{"normalize_top_k": false, "routed_scale": 1.0, "groups_per_token": 3, "init_std_router": 0.0191, "norm_eps": 1e-07}
Below are experts of layer 2 (counted from 0) of a mixture-of-experts language model. Rows are named router (the router's row for the expert) and show model dimensions 0-223. Each number is 200 + 40 x the weight over its row's rms, rounded and kept within 0 to 999.
After each expert's rows: "comes before" lists some tokens at least twice as common just after its tokens as in all text; "mostly gets" lists some tokens that are sent to it at least half of the time. This comes from a sample of Wikipedia text that the model never trained on. Tokens count by the router's weight.

# expert 34
router,219,229,175,179,222,218,163,221,163,202,215,184,193,172,243,238,235,202,209,171,82,164,214,231,246,235,265,210,238,217,257,147,211,266,203,236,230,208,235,186,248,175,227,211,243,235,226,185,258,266,256,185,161,242,240,240,188,192,266,209,267,226,149,231,210,156,233,196,205,169,158,231,197,230,212,285,245,205,203,225,189,228,160,161,201,182,250,148,132,197,164,223,208,214,202,205,232,220,232,207,176,180,293,172,221,208,184,178,202,262,218,170,202,238,183,202,278,204,183,170,156,157,162,278,257,145,200,236,123,175,181,276,253,277,261,256,164,154,204,117,197,173,178,172,148,272,161,177,146,124,170,172,234,209,200,232,195,273,227,207,208,175,222,227,296,224,231,196,220,272,116,195,222,169,266,168,161,222,201,215,229,275,114,215,196,146,240,214,164,177,188,177,185,189,148,256,147,211,257,178,175,117,112,199,209,214,199,114,227,245,206,307,201,194,204,162,232,181,149,192,231,172,142,207
comes before: "to ", "of ", "in ", "by ", "as ", "from "
mostly gets: "Genus", "Po", "available ", "Pra", "treatment ", "support "

# expert 12
router,187,190,142,199,217,194,150,160,169,249,153,210,201,284,166,211,147,163,199,95,178,204,203,214,207,171,170,169,127,195,224,196,204,188,245,222,228,190,164,110,223,193,250,188,216,209,157,232,173,216,145,177,150,233,274,157,237,203,184,220,205,239,181,215,229,209,179,172,244,284,129,205,206,246,197,168,176,129,200,255,220,229,282,194,183,164,178,249,167,152,141,216,181,157,247,285,202,87,272,268,123,219,199,269,196,171,143,136,213,244,196,223,181,173,231,240,203,189,143,224,140,214,231,230,204,163,272,191,218,139,204,272,156,227,170,194,115,221,236,182,220,199,205,188,156,228,137,195,174,154,217,181,213,251,233,134,155,177,199,152,198,178,133,154,204,151,195,156,178,216,163,266,253,136,255,212,171,224,154,213,137,229,113,150,129,192,251,186,185,197,152,240,231,202,138,238,181,202,217,275,163,196,194,224,238,183,205,191,137,255,172,202,135,205,185,205,192,209,169,194,262,270,130,233
comes before: ", ", ". ", "-", ".", "ing ", "ed "
mostly gets: "assist", "depar", "distingu", "passeng", "resid", "wrec"

# expert 42
router,207,179,149,155,209,208,173,199,158,210,163,127,196,242,154,229,172,221,229,183,167,125,228,258,215,230,161,201,254,161,144,182,198,217,235,196,199,208,178,112,150,199,224,192,191,178,223,184,143,317,193,140,116,195,255,128,186,107,220,187,187,189,146,198,237,187,241,179,185,204,173,175,186,200,205,187,216,254,234,217,209,270,165,245,220,191,194,203,146,242,161,264,164,178,219,237,269,132,209,221,170,188,312,277,199,95,158,175,203,226,161,211,222,146,216,113,305,144,175,162,192,152,169,192,176,108,269,182,196,148,188,236,143,197,215,205,80,156,171,145,205,172,160,184,199,248,170,149,154,142,235,183,181,211,237,138,231,187,190,234,173,197,184,174,239,144,230,218,246,199,192,224,209,214,231,198,229,202,203,195,211,237,215,179,177,219,244,235,142,210,175,231,183,186,137,239,180,261,195,240,231,120,198,206,203,152,272,209,168,245,136,202,176,177,235,215,134,224,152,138,219,205,120,180
comes before: "of ", "in ", "to ", "and ", "for ", "with "
mostly gets: "father ", "himself ", "politician ", "members ", "business", "mother "

# expert 5
router,200,208,103,207,187,234,167,193,191,244,209,210,229,231,216,217,155,155,202,117,89,179,158,268,202,188,197,255,165,208,252,154,214,184,293,257,215,169,167,203,221,171,254,255,208,238,207,267,92,213,163,192,164,176,255,170,251,224,208,194,225,221,160,195,245,152,179,139,223,187,179,244,168,246,263,201,185,148,165,269,219,228,253,135,230,219,292,180,176,255,191,242,191,211,219,239,262,172,199,263,135,207,179,221,218,176,103,180,179,173,170,230,209,188,231,182,260,176,183,161,173,185,160,225,254,188,288,161,192,173,178,251,186,250,155,221,212,195,243,192,213,232,211,182,200,163,180,178,144,147,175,121,265,228,157,215,160,162,169,171,176,130,140,183,244,218,159,213,194,304,136,274,162,195,236,222,210,225,143,142,144,210,155,191,175,194,165,136,248,161,173,222,141,246,185,163,161,243,265,161,184,214,164,232,269,233,211,157,194,157,193,175,188,178,240,194,234,192,191,250,179,270,137,192
comes before: "| ", "|", "ing ", "er ", "ers ", "; "
mostly gets: "show", "Will", "Wild", "water", "Water", "touch"

# expert 31
router,224,187,204,152,185,225,148,232,198,202,123,121,191,257,305,248,212,186,216,189,173,78,180,217,246,246,171,129,260,182,105,201,200,174,224,221,204,201,183,121,236,184,263,155,230,253,207,161,210,208,208,147,172,226,236,212,152,143,220,180,222,221,127,201,222,136,261,202,253,187,161,209,157,218,224,251,154,217,246,207,245,199,205,166,174,175,202,167,127,199,167,230,224,181,252,171,225,153,245,199,186,167,280,201,207,126,163,165,146,222,141,180,163,160,186,226,263,154,175,170,108,172,200,288,202,133,210,197,143,227,165,248,178,204,214,285,185,172,183,128,212,156,184,181,163,213,142,170,147,157,221,166,191,198,259,146,251,204,187,228,187,164,203,131,240,169,202,184,242,206,163,176,262,183,207,134,266,273,180,231,204,243,177,176,187,161,270,234,100,224,154,189,191,155,164,210,128,256,180,257,201,176,156,246,235,175,195,190,199,241,173,258,165,234,198,231,182,231,146,200,226,227,162,215
comes before: "of ", "in ", "and ", "was ", "to ", "that "
mostly gets: "Church ", "published ", "units ", "Museum ", "Times ", "Length "

# expert 23
router,209,159,121,190,229,222,186,263,182,161,153,205,207,231,202,194,161,276,191,179,140,199,222,245,233,226,196,162,198,195,204,65,217,184,157,219,200,160,155,131,222,178,218,220,196,170,239,296,194,278,218,195,152,176,254,176,184,181,194,207,225,196,189,261,261,180,173,179,197,191,208,240,132,199,192,141,198,195,281,249,244,240,172,214,154,158,226,184,183,225,151,252,189,164,204,243,233,149,206,214,196,158,272,273,203,156,151,132,182,208,205,196,224,180,249,168,230,182,92,164,194,163,181,270,175,92,301,213,208,178,184,293,211,204,162,170,150,156,120,161,230,172,216,147,183,157,234,145,148,169,213,161,215,220,266,169,195,216,242,210,164,155,178,117,253,230,184,165,208,220,177,212,296,147,229,152,178,197,137,212,151,225,117,205,179,196,219,187,152,265,156,210,161,178,154,194,162,180,249,260,213,153,183,220,271,198,235,191,203,181,180,261,215,232,210,211,177,248,169,163,240,243,132,196
comes before: ", ", ". ", ".", "\n", "'", ": "
mostly gets: "Kingdom", "University", "York", "City", "London", "States"

# expert 43
router,187,158,137,233,165,232,199,190,223,259,209,210,157,278,207,213,172,166,156,138,152,189,219,232,265,177,172,182,164,219,191,201,239,241,242,251,218,150,127,198,139,165,217,212,216,235,236,179,119,215,160,178,170,202,297,193,180,186,196,229,264,205,178,285,230,222,193,187,195,213,122,188,243,192,201,230,188,185,178,242,269,298,242,229,205,165,211,251,156,158,216,156,168,220,216,205,198,171,243,274,157,215,236,183,233,163,223,226,209,206,211,206,199,167,193,226,249,202,95,205,183,220,252,235,131,154,275,217,171,147,173,295,224,208,167,227,110,211,231,161,209,182,187,136,190,158,146,167,164,198,157,224,195,323,207,160,134,201,197,189,148,166,96,237,267,166,209,167,198,246,185,207,253,223,271,190,118,238,155,231,157,273,88,166,166,214,178,158,177,196,182,253,202,222,164,210,202,206,246,225,217,178,166,202,195,224,172,173,119,182,201,275,191,203,185,255,174,238,193,180,248,259,148,193
comes before: ", ", "s ", ". ", "of ", "\n\n", "=="
mostly gets: "highligh", "Years", "counter", "tics", "ful ", "als"

# expert 25
router,215,206,131,180,185,242,135,268,194,280,220,180,174,244,223,267,197,174,185,130,142,177,144,280,250,211,187,234,215,240,197,135,193,231,232,274,206,201,164,213,207,201,222,149,191,156,249,178,142,193,178,206,169,136,233,203,210,133,244,214,280,181,196,296,310,155,202,168,180,257,138,250,137,177,232,188,167,183,185,233,217,254,244,193,200,225,267,204,129,196,185,174,169,225,231,231,240,218,250,341,198,202,226,222,280,172,154,184,220,152,178,222,163,168,206,239,241,213,117,172,195,172,204,239,214,149,198,189,188,195,169,249,211,172,127,152,185,218,169,195,212,252,202,199,208,195,170,198,185,177,167,153,214,267,187,156,155,152,210,204,146,228,154,175,277,198,173,190,230,231,140,267,178,144,205,251,171,241,144,228,105,218,108,214,169,234,160,179,214,240,209,235,211,195,126,175,150,230,262,242,236,218,141,232,220,230,228,156,164,194,220,217,110,203,241,186,184,249,196,230,240,191,187,180
comes before: "| ", "|", "% ", ") ", "; ", "^{"
mostly gets: "nearly ", "JPL ", "www", "App", "$\\", "Notes "

# expert 52
router,196,179,135,181,164,232,168,205,167,236,195,187,223,188,283,235,164,170,252,190,103,126,219,175,246,179,210,246,172,227,159,119,214,208,255,228,232,218,161,146,200,158,209,192,230,190,274,201,130,195,168,140,123,180,199,223,243,160,166,205,185,136,152,281,301,185,217,148,169,207,135,227,150,277,239,176,190,193,197,228,235,243,155,192,241,176,289,186,166,208,233,187,199,187,210,260,253,187,262,260,172,213,275,209,218,121,125,227,223,244,185,199,229,215,234,243,216,213,100,158,167,156,151,235,230,130,199,208,213,159,172,261,172,220,155,252,180,197,163,99,217,191,152,218,191,212,134,211,198,161,226,129,197,181,207,224,168,189,209,175,160,168,131,166,206,214,155,195,224,209,107,295,143,219,233,206,226,224,195,164,115,188,121,203,173,185,214,206,198,146,167,200,218,149,158,175,133,230,224,252,234,204,192,182,234,189,166,153,204,179,168,235,111,180,202,193,191,212,175,217,238,199,134,233
comes before: "| ", "|", ".", ",", "by", "; "
mostly gets: "Si", "Type", "Jam", "Sport", "Occupation", "contro"